config = dict(
    num_hidden_layers=12,
    hidden_act='swiglu',
    vocab_size=21458,
    tie_word_embeddings='early',
    learning_rate=0.00556,
    max_steps=8050,
)
Below are experts of layer 8 (counted from 0) of a mixture-of-experts language model. Rows are named router (the router's row for the expert) and show model dimensions 0-191. Each number is 200 + 20 x the weight over its row's rms, rounded and kept within 0 to 999.
After each expert's rows: a language model's description of what the expert responds to. This comes from a sample of Wikipedia text that the model never trained on.

# expert 5
router,191,181,179,221,217,206,192,194,199,219,177,213,206,220,220,185,169,178,191,204,202,205,198,241,173,224,186,195,197,186,213,177,208,225,237,163,233,220,213,223,178,204,182,203,193,179,200,220,236,155,210,186,182,212,181,211,203,198,212,211,203,168,210,188,190,213,206,214,209,184,228,181,229,201,201,177,193,205,213,205,204,209,228,233,229,209,211,214,204,224,215,176,173,209,230,207,217,205,197,157,228,185,192,174,210,197,208,197,233,184,188,161,160,179,231,170,238,191,221,182,229,215,193,207,172,204,215,166,215,171,184,187,218,223,203,231,222,184,192,206,223,206,170,216,204,192,210,220,255,201,201,218,224,207,218,209,214,189,229,219,189,206,177,214,239,177,206,189,237,256,200,203,185,197,212,210,202,228,232,186,188,224,215,243,209,209,189,200,188,216,232,191
Words and function words in census and demographic prose, e.g. population, living in, age, per, %, of the population.

# expert 9
router,190,181,203,194,199,234,189,202,208,196,192,187,184,193,191,200,181,225,216,201,187,172,209,212,229,186,215,261,229,233,212,222,223,196,224,202,210,217,181,213,228,233,213,194,236,192,201,182,215,226,235,206,210,167,201,224,183,201,229,203,204,225,213,198,190,196,191,166,195,182,219,186,231,226,161,196,166,217,216,207,208,210,206,205,186,249,169,196,186,175,189,195,210,214,186,195,189,218,199,237,204,189,231,226,230,170,204,225,205,202,210,241,191,194,185,235,183,162,247,185,220,212,183,206,202,223,203,207,211,213,184,178,209,190,235,190,177,175,201,167,188,178,218,171,197,173,204,224,206,224,202,214,226,210,171,213,186,213,237,171,223,203,202,216,182,194,173,232,219,183,177,181,201,188,214,229,202,195,246,186,213,195,212,184,222,196,196,213,211,155,206,176
Nouns naming creative works or media after his, the, a, in biographies, such as film, book, song, album, video game.

# expert 13
router,202,180,183,175,196,223,241,238,207,185,199,176,228,225,171,232,192,211,206,184,199,200,175,168,191,199,199,176,190,229,218,173,201,195,189,210,179,230,186,222,200,211,169,202,204,209,180,169,232,211,235,244,196,175,205,199,190,200,178,177,195,211,220,226,218,231,178,214,178,187,234,230,217,207,244,211,209,171,197,215,200,193,204,202,178,214,195,233,210,178,230,201,191,198,213,186,220,201,205,171,187,174,185,187,184,207,221,226,198,204,182,195,178,194,183,156,202,216,223,199,232,205,170,180,177,214,214,194,185,145,197,213,169,203,167,208,221,185,174,180,216,205,182,208,200,181,165,196,188,162,231,179,201,224,203,201,205,203,189,227,171,210,200,193,205,212,242,226,207,191,202,169,215,176,195,219,212,160,205,223,198,221,186,211,207,183,215,229,164,169,176,178
The pipe separator between cells inside table rows of sports results and rankings, plus semicolons and colons in lists.

# expert 36
router,172,174,208,184,223,217,177,191,205,209,232,229,201,194,190,202,181,217,200,185,215,198,212,191,181,172,210,204,208,173,168,217,189,209,164,194,209,231,166,162,200,211,188,196,204,190,204,187,220,196,190,204,169,178,187,217,191,234,215,174,213,221,184,183,212,220,227,171,196,193,205,222,243,178,195,173,200,216,220,225,225,191,182,220,202,194,158,218,172,198,230,189,220,180,196,224,189,200,185,193,205,220,168,164,163,176,208,198,205,183,194,182,204,171,231,214,208,200,195,220,185,222,249,163,222,189,217,221,190,205,250,187,137,223,195,186,194,228,215,207,170,211,205,191,194,187,156,178,184,192,194,207,201,217,220,215,163,218,216,206,203,186,154,189,202,191,202,210,215,191,189,199,183,239,180,204,199,181,220,194,155,170,197,184,229,183,220,180,215,213,192,205
Sentence-ending periods, colons inside times and verse references like 3:30, and units after numbers such as °, mm, km, minutes.

# expert 12
router,201,191,197,186,218,182,191,224,204,195,207,204,181,211,213,219,201,207,183,204,187,196,194,180,204,203,207,202,209,199,201,205,223,234,185,171,234,179,224,159,216,196,189,192,173,197,204,194,189,172,204,172,198,196,198,166,215,184,200,159,181,182,190,180,220,188,198,192,227,212,187,188,167,161,199,197,171,182,174,211,227,181,194,216,193,184,221,190,246,175,206,188,187,216,194,219,153,209,213,176,196,217,183,229,157,198,208,215,186,208,237,213,197,237,224,218,227,219,215,169,221,180,188,159,223,218,217,222,194,146,174,199,188,236,180,224,214,213,202,195,175,227,167,209,188,199,189,185,213,156,159,204,215,215,208,165,208,200,202,210,188,165,210,213,169,233,175,178,192,169,196,228,223,230,181,191,181,177,209,166,195,193,196,211,196,205,246,221,221,194,220,210
Paragraph-ending periods with blank lines, wiki heading markers like == and ===, table row ends, and opening quotes or brackets.

# expert 28
router,212,217,227,221,200,181,180,181,195,235,206,148,201,195,229,185,230,209,232,168,180,194,183,176,174,193,214,219,226,216,206,209,213,193,171,205,206,216,192,185,189,202,232,185,203,208,215,195,207,248,197,207,178,191,209,200,195,242,227,187,221,227,200,202,193,199,187,216,180,198,182,218,213,204,206,245,191,212,230,184,190,200,242,200,212,191,189,203,201,198,204,170,183,221,199,160,230,209,169,194,166,201,164,201,223,213,196,214,152,196,218,215,237,195,190,220,234,197,220,208,205,163,200,229,222,203,209,205,199,220,151,147,198,187,192,179,210,220,240,180,213,172,220,238,198,220,215,195,166,241,208,208,192,201,179,219,171,200,179,207,197,192,190,221,217,199,186,200,186,182,219,194,183,201,202,221,216,213,163,185,188,211,239,179,173,212,228,192,198,220,216,203
Word-internal pieces and short prefixes like re, int, self, co within longer words, as in obelisk, misinformation, self-fulfilling, hemisphere.

# expert 20
router,200,200,189,215,241,231,170,176,208,208,226,225,204,198,216,192,179,197,217,199,224,175,162,216,210,222,231,229,216,187,205,201,220,210,206,203,166,209,232,200,214,188,195,172,190,190,212,225,207,168,225,178,191,224,182,199,231,175,174,176,228,194,198,187,165,157,218,234,223,215,205,170,203,178,204,163,181,192,189,223,207,207,185,230,229,200,179,223,175,224,205,237,202,219,198,212,193,219,217,183,185,223,220,207,223,234,192,200,200,209,208,226,176,200,184,180,221,234,192,198,207,188,180,199,238,203,220,220,188,196,192,191,184,222,179,227,182,175,168,205,206,211,170,193,189,196,213,196,217,158,212,202,206,169,226,193,224,188,231,210,183,183,219,164,205,186,204,189,165,174,183,187,180,206,200,239,161,205,216,174,177,205,163,179,191,228,177,220,178,231,211,197
Table cell pipes and column-header words in sports, election and chart tables, such as Apps, Votes, Pts, Singles, plus === subheading markers.

# expert 14
router,225,204,208,177,186,215,244,197,182,194,193,209,209,192,161,199,218,180,183,194,183,205,245,197,190,221,194,210,231,235,183,237,150,217,198,182,186,201,241,182,212,191,207,249,176,204,207,208,177,184,191,201,232,204,190,165,163,164,177,215,217,208,218,205,209,208,174,184,213,190,226,221,186,184,181,189,208,198,210,202,218,193,199,188,190,187,195,198,188,213,197,190,236,190,231,224,214,194,228,207,230,199,232,219,200,170,178,219,200,187,204,214,206,210,221,176,168,234,201,197,195,166,179,202,221,202,169,220,219,225,220,228,200,152,182,216,158,178,244,178,236,221,217,202,195,207,215,205,204,171,189,200,180,185,196,194,189,220,206,180,222,187,218,205,166,185,245,228,193,187,218,206,197,203,199,178,215,183,224,203,199,226,220,187,192,209,195,191,143,212,191,210
Capitalized head words of organization and unit names, such as Army, Air, Squadron, Battalion, School, University, Museum, and pieces of acronyms.

# expert 33
router,180,231,210,234,232,203,226,204,202,189,158,215,211,198,183,200,206,198,185,207,237,200,192,188,232,165,197,219,185,178,191,210,212,189,206,225,213,224,189,214,210,231,175,213,229,224,214,208,164,170,191,209,167,201,200,208,174,244,217,208,196,197,202,216,201,218,175,228,211,220,199,193,231,212,164,197,228,185,186,179,210,197,187,214,209,239,198,257,208,175,218,178,176,207,228,170,228,195,229,199,179,183,178,226,225,199,213,209,185,220,210,182,162,170,207,185,189,236,240,187,199,198,187,198,184,209,227,164,233,223,178,229,218,209,222,183,205,233,182,195,210,192,175,190,233,219,194,206,197,185,171,222,227,175,202,207,188,211,198,169,216,234,215,220,148,180,213,216,174,219,199,192,223,195,185,218,211,216,224,173,195,211,193,176,216,204,202,203,189,204,203,188
Month names and timing words in dates, such as 3 August, In late January, early May, in 2019.

# expert 38
router,203,233,180,198,209,183,209,197,203,195,165,185,212,195,219,214,214,216,198,176,191,231,182,216,152,186,203,177,236,239,195,173,186,204,179,182,189,178,176,199,184,202,203,234,212,213,187,211,188,232,194,193,187,211,194,236,210,214,189,190,195,199,240,205,205,195,175,202,181,219,182,222,194,177,233,245,191,207,191,214,205,246,221,186,181,184,213,193,187,188,232,222,238,177,185,208,232,198,176,184,206,205,214,195,195,227,195,198,170,199,216,199,198,218,194,229,178,227,192,212,207,219,179,213,180,192,170,194,190,189,180,173,172,182,211,223,192,211,245,201,219,170,198,220,214,228,217,213,193,225,200,230,194,208,202,200,173,222,188,204,226,211,215,178,182,209,166,226,182,202,210,194,233,150,219,175,195,205,221,174,175,173,252,164,211,176,237,205,209,186,164,222
Opening capital letter pieces of names, especially Indian, Arabic and other transliterated ones, such as Bh in Bhupathi, Th, Sh, K.

# expert 26
router,223,200,242,204,180,204,224,212,170,217,172,215,201,173,193,208,192,185,210,209,223,209,189,161,203,204,183,188,197,235,211,172,220,181,195,188,186,193,239,169,200,203,224,201,200,211,205,208,216,183,172,196,216,199,177,165,203,191,169,173,224,194,173,178,192,202,233,203,229,198,190,187,220,223,218,218,193,186,200,214,198,223,206,168,167,188,203,207,231,181,226,203,239,209,195,200,164,180,176,180,207,170,220,217,177,223,202,228,194,192,182,153,166,239,172,202,173,201,178,201,178,201,214,173,171,201,227,185,198,207,170,207,187,221,198,196,171,191,176,204,201,234,244,167,209,187,179,227,214,187,167,183,170,211,214,217,196,210,191,204,154,191,167,198,216,207,213,197,221,196,186,203,201,188,190,202,163,225,239,190,223,220,192,164,222,211,165,190,216,232,189,194
The bare space or dash just before a number, in table cells, scores and dates, such as "Score: 6–4" or "Born: June 13, 1927".

# expert 0
router,183,179,199,196,203,209,257,201,199,228,236,206,212,175,171,202,214,222,193,207,212,217,204,203,195,207,214,214,211,200,193,222,218,239,192,231,160,208,180,243,237,198,217,225,192,196,163,190,200,227,186,223,219,205,203,200,219,212,207,187,169,190,203,198,208,196,161,175,211,214,207,228,196,204,200,188,187,228,230,189,211,236,202,217,177,194,240,217,196,208,239,196,179,182,194,197,216,223,177,218,225,156,193,204,182,186,209,206,195,183,183,196,210,210,196,195,216,185,221,208,192,221,196,195,221,179,168,176,219,170,211,217,204,217,164,190,205,212,217,165,199,209,185,210,239,172,216,227,170,201,175,217,166,219,165,213,236,183,205,213,209,180,208,179,244,243,179,198,196,222,234,209,188,187,221,204,166,206,163,228,173,192,239,212,217,186,213,203,207,221,185,222
Prepositions and articles inside titles and name phrases, such as of, for, the, among, as in Wolf of Wall Street, A Carol for Another Christmas.

# expert 39
router,226,184,193,192,182,166,222,219,199,179,218,191,201,192,193,228,175,212,196,227,224,215,231,209,179,221,207,169,218,180,158,180,194,245,190,254,169,209,184,212,218,202,229,212,184,201,179,198,193,186,198,235,203,196,197,214,213,207,230,182,194,212,193,218,213,248,173,183,191,208,189,192,182,222,204,188,190,189,216,198,195,232,199,205,217,209,222,237,187,170,236,165,178,208,248,178,224,209,208,199,204,194,188,186,217,235,200,165,211,182,185,167,191,227,182,219,205,183,200,178,216,194,199,204,220,227,196,203,243,205,209,209,217,217,198,202,223,222,193,200,192,191,189,213,226,188,168,206,214,174,203,183,202,223,186,181,250,216,189,162,192,225,203,200,240,203,197,163,205,226,219,212,199,176,202,204,178,195,165,220,206,175,212,226,197,190,206,231,215,245,175,220
Prepositions that begin a phrase, such as in, to, of, by, during, against, after, usually before the or his.

# expert 34
router,186,167,193,210,231,191,165,198,224,194,212,173,209,218,218,182,168,173,200,201,237,190,190,239,182,167,222,199,231,206,204,197,235,208,226,222,186,203,240,222,211,229,177,165,195,229,208,216,186,183,207,204,213,190,179,202,193,182,178,201,180,183,197,176,220,196,191,213,225,203,233,168,212,173,224,188,240,203,183,205,215,202,192,184,228,215,231,229,219,220,195,210,161,214,180,220,182,217,224,173,204,209,229,200,198,184,215,225,216,218,186,226,173,191,189,173,214,207,181,199,207,197,203,198,178,203,227,226,214,195,211,215,200,237,185,228,179,200,233,231,226,223,178,225,148,206,219,214,239,215,221,179,227,193,186,212,221,194,216,217,207,175,205,211,192,203,235,181,209,194,204,190,206,167,233,220,217,160,207,195,190,219,162,227,209,214,177,204,176,187,192,199
Markdown table pipes and separator rows, and election vocabulary such as election, Republican, Senate, Party, Turnout, in election result tables.

# expert 23
router,240,223,205,215,170,221,213,216,183,210,206,202,175,196,178,253,215,218,192,181,221,212,227,219,203,204,199,178,197,230,188,209,183,215,214,217,212,168,162,222,193,201,164,185,238,197,200,234,215,217,206,172,180,175,215,184,213,199,204,211,199,184,178,177,205,205,230,215,194,200,204,211,191,192,210,205,185,204,182,219,210,181,184,184,168,192,213,198,207,174,186,209,193,208,188,167,224,228,213,180,205,212,204,188,224,173,202,218,195,220,206,171,243,168,201,206,185,219,197,241,211,235,239,220,165,163,201,197,204,214,236,230,193,170,189,204,190,231,180,186,188,213,187,230,184,181,215,187,171,192,228,217,174,170,187,185,181,217,176,206,198,211,207,176,192,162,183,229,174,234,192,211,246,197,209,185,205,236,189,211,174,200,158,202,204,216,225,178,202,167,201,227
Byte pieces of Chinese and Japanese characters, accented Latin letters, and pieces of French or Romanian names like de, Ar-on, Argeș.

# expert 8
router,200,195,160,193,241,217,191,169,218,215,225,219,187,190,202,156,205,179,196,199,241,161,208,190,188,236,212,207,169,187,181,194,201,168,200,217,199,188,227,217,161,209,169,155,176,227,233,230,253,207,224,204,184,204,165,224,189,213,197,215,218,175,202,227,183,183,204,224,212,214,189,200,190,208,198,175,206,216,178,216,192,185,227,208,205,220,168,172,218,178,185,218,180,213,186,177,213,209,186,229,153,203,183,235,189,197,226,183,206,224,198,214,201,188,201,163,215,203,170,188,205,184,221,250,219,206,208,189,177,184,148,204,195,169,214,193,184,222,226,214,195,200,221,197,241,178,181,204,197,204,182,206,201,203,188,190,197,202,196,200,223,226,214,176,199,207,199,189,185,202,207,219,188,224,196,232,214,209,194,191,208,198,168,224,185,202,171,205,223,171,211,171
First word or piece inside parentheses after a name, such as born, aged, captain, incumbent, loan, disambiguation, often in rosters and lists.

# expert 37
router,197,222,174,164,161,183,182,232,207,193,197,229,189,200,214,179,194,237,213,196,168,199,223,211,186,210,181,166,220,196,212,205,210,185,191,199,215,216,189,196,223,199,220,228,192,185,221,220,180,204,228,235,216,206,232,230,184,177,222,244,211,217,172,197,174,190,172,176,190,170,210,178,206,208,168,190,224,200,241,142,186,209,210,194,213,229,154,190,196,191,184,193,185,171,185,172,205,175,207,178,187,212,206,199,225,180,140,178,196,193,228,230,204,219,187,185,204,201,186,197,219,203,184,176,180,230,176,213,206,212,212,169,198,159,225,236,164,179,192,170,193,196,228,202,194,230,182,183,201,189,170,221,220,216,181,227,188,196,240,186,216,177,197,214,217,205,191,209,195,196,198,227,218,200,201,199,207,172,212,212,181,188,207,195,216,206,232,204,219,194,219,196
General nouns, often plurals or suffix pieces, after the or a, such as others, children, representatives, tra-its, policy.

# expert 11
router,177,215,192,207,195,205,190,193,200,168,214,209,204,198,199,161,216,172,183,179,201,200,227,188,180,186,206,218,194,213,211,195,267,181,215,184,238,184,164,162,188,249,161,207,219,170,221,193,182,209,182,186,199,226,219,210,172,188,213,173,178,196,205,201,181,221,215,214,234,175,216,199,198,163,167,209,197,179,175,208,179,182,196,169,183,205,212,199,179,199,164,210,183,181,176,212,185,206,201,220,216,231,228,191,202,184,205,167,240,217,200,196,196,170,142,163,166,205,203,211,195,201,208,191,192,193,183,176,208,213,194,208,211,160,221,188,210,175,182,210,180,188,208,151,194,193,218,219,204,207,208,212,208,188,197,181,201,198,188,214,206,211,181,209,149,216,183,195,199,193,176,198,177,197,158,187,200,204,221,221,186,230,213,214,235,193,186,168,198,194,207,157
Digits in years and numbers, single capital letters, and word pieces of Latin species names and personal names in species lists and tables.

# expert 32
router,222,200,235,182,208,192,236,176,211,222,194,198,211,187,188,206,216,221,186,175,174,197,183,198,172,216,219,177,204,201,213,232,164,206,197,220,212,205,199,200,189,150,184,177,211,223,222,202,177,208,197,204,201,214,204,195,187,201,198,192,236,198,266,213,225,193,186,203,206,215,186,208,210,206,176,183,211,190,197,169,198,213,188,211,199,183,190,171,219,215,187,183,222,181,191,221,194,230,229,196,204,201,215,210,244,205,193,209,192,204,190,199,209,228,169,179,171,190,180,174,230,198,181,204,212,232,198,226,231,233,202,230,201,194,245,198,171,247,185,218,215,191,194,214,224,216,188,232,201,216,153,197,197,194,216,213,148,205,178,212,231,175,239,187,173,231,158,220,220,236,203,190,200,194,192,195,181,188,213,198,218,217,227,188,158,198,209,192,199,203,151,182
Compass and geographic modifiers that begin place or organization names, such as South, North, West End, New York, United States, Air.

# expert 7
router,197,173,207,188,193,227,211,215,185,220,220,204,217,179,173,213,166,228,232,191,179,199,189,207,210,222,191,177,219,181,192,203,167,213,204,192,166,207,221,179,171,195,183,205,173,194,192,184,250,183,175,200,168,209,200,168,204,230,198,190,197,190,219,186,223,223,215,202,235,180,215,217,232,186,182,188,206,217,180,183,199,162,194,191,207,187,211,229,186,200,219,168,181,204,203,206,167,204,205,206,208,225,182,192,192,192,194,199,214,204,169,226,220,171,218,202,218,249,177,199,172,217,224,166,191,178,227,221,175,218,217,156,187,193,195,180,182,203,172,220,176,200,222,211,230,180,201,176,201,184,217,216,212,210,197,208,186,218,211,220,217,210,168,205,180,175,201,201,181,176,206,181,185,249,193,226,165,184,226,179,186,155,227,179,221,183,227,168,240,188,202,233
Periods ending sentences or initials, plus clause links like and, but, However, and periods in decimals or abbreviations such as B. Erskine.

# expert 16
router,203,195,233,212,226,189,173,190,227,195,197,147,225,197,183,205,191,188,186,214,190,229,238,201,205,188,223,226,190,213,195,232,215,185,202,176,216,169,209,190,202,210,173,211,175,185,199,210,162,187,209,197,187,184,195,213,193,179,200,202,197,205,228,221,221,190,198,201,237,209,219,197,225,199,214,199,214,185,183,241,247,198,200,168,166,206,157,211,173,184,194,233,217,157,201,209,230,162,212,208,208,254,199,183,195,175,201,162,185,180,212,242,206,207,184,190,214,192,186,193,209,207,206,182,212,188,191,176,175,195,186,206,196,182,197,230,205,203,184,206,204,204,189,182,168,200,155,181,224,200,231,223,217,190,203,180,192,184,166,219,160,209,214,229,175,209,161,178,202,203,198,235,183,187,166,197,170,162,204,199,178,226,175,168,211,181,212,200,226,183,208,199
Closing parentheses and quotes after numbers, and the final digit of years, dates or amounts, as in (2002–03), 1915, $204,440.

# expert 25
router,168,188,186,211,223,194,183,201,193,184,186,197,176,183,199,193,167,168,172,224,221,190,177,168,240,205,190,181,195,189,225,215,178,184,204,236,187,210,216,229,200,156,200,225,192,211,210,188,210,229,193,214,214,204,196,179,207,202,188,213,222,197,208,189,210,182,217,175,183,218,223,202,211,207,236,208,202,213,195,206,194,183,155,193,237,215,201,191,192,222,185,241,193,226,201,181,219,196,206,171,215,211,215,199,182,206,212,193,219,209,192,242,172,210,215,219,211,177,226,191,195,210,187,225,213,212,217,168,175,224,233,141,211,217,209,174,210,176,227,211,206,238,223,206,184,184,216,218,239,198,180,189,183,238,214,227,221,191,187,199,192,210,240,204,240,188,227,204,227,167,191,168,207,204,212,187,235,199,244,176,188,223,180,208,216,242,186,209,196,220,208,229
Field names and list dashes or colons in infobox-style key: value lines, such as Born, Coordinates, Preceded by, Genus, Website.

# expert 17
router,214,210,206,212,176,211,177,205,199,197,197,180,167,198,178,191,226,213,167,191,169,212,217,194,171,221,192,214,195,206,215,236,203,175,225,202,176,216,200,227,198,179,207,200,185,200,219,223,181,172,220,244,192,214,177,197,176,241,217,233,185,219,251,196,178,214,212,233,181,189,209,205,204,201,184,192,202,188,194,191,217,183,180,171,210,213,186,207,181,203,206,196,210,199,222,197,208,177,214,220,194,226,228,188,199,191,168,220,214,199,211,234,212,191,188,189,170,201,183,190,221,203,186,223,156,178,182,165,183,196,175,206,235,178,222,167,166,211,221,240,180,186,208,174,206,258,196,194,200,232,158,184,184,157,227,183,214,187,194,200,223,175,164,208,200,186,240,206,208,210,172,193,174,217,202,170,176,223,204,214,229,182,197,204,169,194,172,198,202,199,187,167
Adjectives and quantity words before nouns, including their suffix pieces, such as new, several, various, large, conven-ient, rob-ust.

# expert 3
router,199,177,214,198,220,215,195,199,205,198,196,216,210,216,197,170,194,222,243,210,190,173,193,190,201,212,201,233,193,197,217,219,205,185,164,206,172,197,221,202,216,225,174,201,175,180,214,201,204,207,219,154,245,223,178,218,191,217,226,210,200,165,184,198,150,186,190,237,215,211,218,168,209,179,196,189,219,195,178,218,193,182,177,202,215,183,200,206,177,226,159,185,182,217,163,215,183,199,246,224,158,182,211,231,171,182,218,211,205,211,226,208,178,189,158,152,226,211,215,200,205,210,211,179,223,206,202,171,174,186,233,180,211,213,207,197,218,179,192,237,179,210,214,171,207,195,176,210,182,206,169,189,202,151,211,202,208,178,174,189,209,201,217,206,179,203,208,165,194,170,228,214,230,202,184,227,195,215,240,179,161,203,204,199,223,194,194,183,191,201,203,194
Words inside Wikipedia section headings right after == or ===, such as See also, Career, History, Early life, Awards.

# expert 1
router,184,211,197,207,201,209,197,201,204,175,221,203,191,195,199,158,217,173,186,190,195,207,221,185,180,194,213,212,186,193,209,191,271,191,218,186,227,182,161,158,194,248,156,211,213,167,220,184,191,213,183,181,196,230,214,202,169,188,223,174,168,209,189,187,189,226,216,221,233,178,224,194,192,179,169,214,205,172,175,203,177,183,189,175,181,207,213,209,184,210,169,196,184,173,182,222,181,217,214,217,212,223,218,186,207,177,207,173,237,221,202,186,198,176,156,161,170,205,200,209,209,208,206,177,193,197,189,176,211,217,197,213,208,168,226,198,209,168,178,218,176,206,201,156,194,197,232,223,201,201,203,211,201,195,198,178,200,195,195,213,203,202,192,199,156,227,182,201,193,186,171,202,178,193,168,180,196,206,214,220,182,232,217,213,230,189,185,156,190,190,210,153
Articles and pronouns like the, this, its, she, plus first-name and surname pieces such as Larry, Gregory, Anat(oly), Spin(elli).

# expert 6
router,208,217,214,209,215,200,213,188,180,167,214,228,215,214,173,227,210,222,188,210,184,196,186,216,223,198,230,217,147,216,214,188,192,189,252,192,194,169,197,220,177,209,230,206,236,214,195,200,187,183,186,172,238,195,232,154,239,185,169,198,207,218,184,199,185,199,209,221,182,185,224,217,244,198,169,233,190,205,183,221,184,234,172,183,185,189,173,191,229,181,226,202,222,201,200,199,193,208,221,181,170,189,184,210,177,203,183,190,209,213,194,220,234,179,207,214,178,202,181,224,215,242,221,208,206,182,198,202,213,207,172,226,235,170,184,229,179,197,182,210,216,176,201,207,180,245,211,173,171,197,205,192,185,201,181,188,188,183,178,216,181,215,185,179,191,184,191,192,211,258,194,190,212,209,190,203,212,192,141,222,196,212,175,204,224,183,208,188,205,192,212,199
Word pieces of Spanish, Portuguese and Latin American names of people, clubs and places, such as San, Los, Santana, Cerro, José.

# expert 4
router,192,207,190,158,211,210,168,171,225,197,174,220,174,218,185,200,190,188,212,211,205,162,219,185,232,184,189,237,185,210,202,217,193,182,197,180,227,195,215,215,160,166,231,187,213,226,214,152,231,197,197,195,249,224,197,220,204,195,215,210,191,188,194,208,196,210,209,212,219,228,173,203,206,190,178,241,196,197,185,162,218,196,228,196,218,185,194,185,192,217,208,194,200,186,201,166,168,201,177,223,214,184,185,167,209,233,211,222,212,208,208,202,199,233,236,211,221,212,204,216,168,196,190,211,188,211,177,228,207,200,245,216,202,207,214,196,230,206,200,184,199,225,169,149,167,233,246,186,200,194,195,194,202,198,224,215,152,182,201,211,203,219,188,205,219,214,228,256,241,201,194,211,195,228,214,219,221,190,184,215,187,206,185,197,222,185,193,218,209,209,223,205
Word pieces and nouns in biology and taxonomy text, such as genus suffixes idae, -us, -is, and words like species, protein, cell.

# expert 2
router,187,207,197,202,206,175,180,208,193,181,184,175,184,180,180,179,214,169,185,222,221,202,179,158,209,181,174,202,182,165,204,194,185,197,181,202,182,220,185,212,167,190,205,217,200,193,211,181,194,238,174,218,192,202,188,196,206,222,191,181,197,203,221,175,202,189,211,172,199,201,197,187,229,196,221,208,210,202,194,214,202,174,169,203,218,183,228,167,226,225,160,221,189,223,183,203,227,211,230,181,192,209,208,217,169,197,216,189,195,185,200,229,193,183,218,226,208,161,229,165,198,177,175,186,239,212,217,190,167,194,232,161,224,216,218,167,210,154,235,214,233,199,201,195,170,167,203,178,221,226,177,195,192,224,208,203,232,212,157,205,181,170,232,205,169,228,199,217,229,170,182,182,229,200,203,166,237,184,216,181,207,217,199,199,207,222,174,192,220,187,193,217
Line breaks and leading hyphens that open infobox or list lines, plus field labels after them, such as Born, Genres, Coordinates, Website.

# expert 29
router,192,203,186,197,186,197,220,189,187,193,225,210,208,178,184,173,193,150,220,175,178,213,203,190,205,204,184,227,228,187,166,194,197,177,224,209,208,197,193,198,214,214,202,185,181,187,222,230,183,200,163,210,203,190,245,180,185,187,181,208,204,176,236,197,209,187,191,179,205,213,178,209,180,191,153,202,216,187,230,243,178,195,183,170,221,194,207,172,210,225,169,221,201,154,231,229,183,212,193,198,196,172,227,195,218,187,235,157,204,212,200,172,176,207,162,186,217,202,178,147,176,210,184,204,209,202,211,212,203,183,227,215,192,165,213,223,204,221,190,205,177,223,225,186,224,159,199,186,193,183,219,178,225,202,175,168,168,196,228,206,220,219,197,198,164,175,174,230,214,205,191,229,210,232,185,200,199,183,235,231,185,194,198,194,207,186,211,211,197,165,210,200
Country, state and city names or their final pieces after a comma or New, such as York, California, Uttar Pradesh, Kong.

# expert 24
router,199,204,197,224,174,206,226,195,220,177,196,196,160,205,201,174,197,231,201,213,154,214,240,175,150,223,177,193,165,202,192,156,216,210,216,183,223,213,167,152,211,193,223,227,190,201,199,186,202,228,192,171,191,222,195,161,192,203,205,213,207,241,203,173,224,225,198,207,203,206,213,190,184,186,229,211,180,200,189,194,185,201,239,182,192,175,214,171,222,208,184,190,221,203,187,213,161,174,172,192,201,211,237,215,201,194,207,211,171,199,193,176,189,179,193,229,171,208,192,199,197,191,220,203,221,208,204,209,228,189,211,193,207,241,190,181,179,210,220,191,188,210,221,179,213,172,237,243,176,229,206,196,208,209,229,193,181,192,236,198,178,214,149,196,195,205,190,252,175,189,200,195,182,206,226,157,171,229,206,196,212,203,210,192,217,184,185,201,199,185,186,185
First digits of numbers and years, spaces before numbers, currency signs $ £ €, and compound hyphens such as all-alloy or state-administered.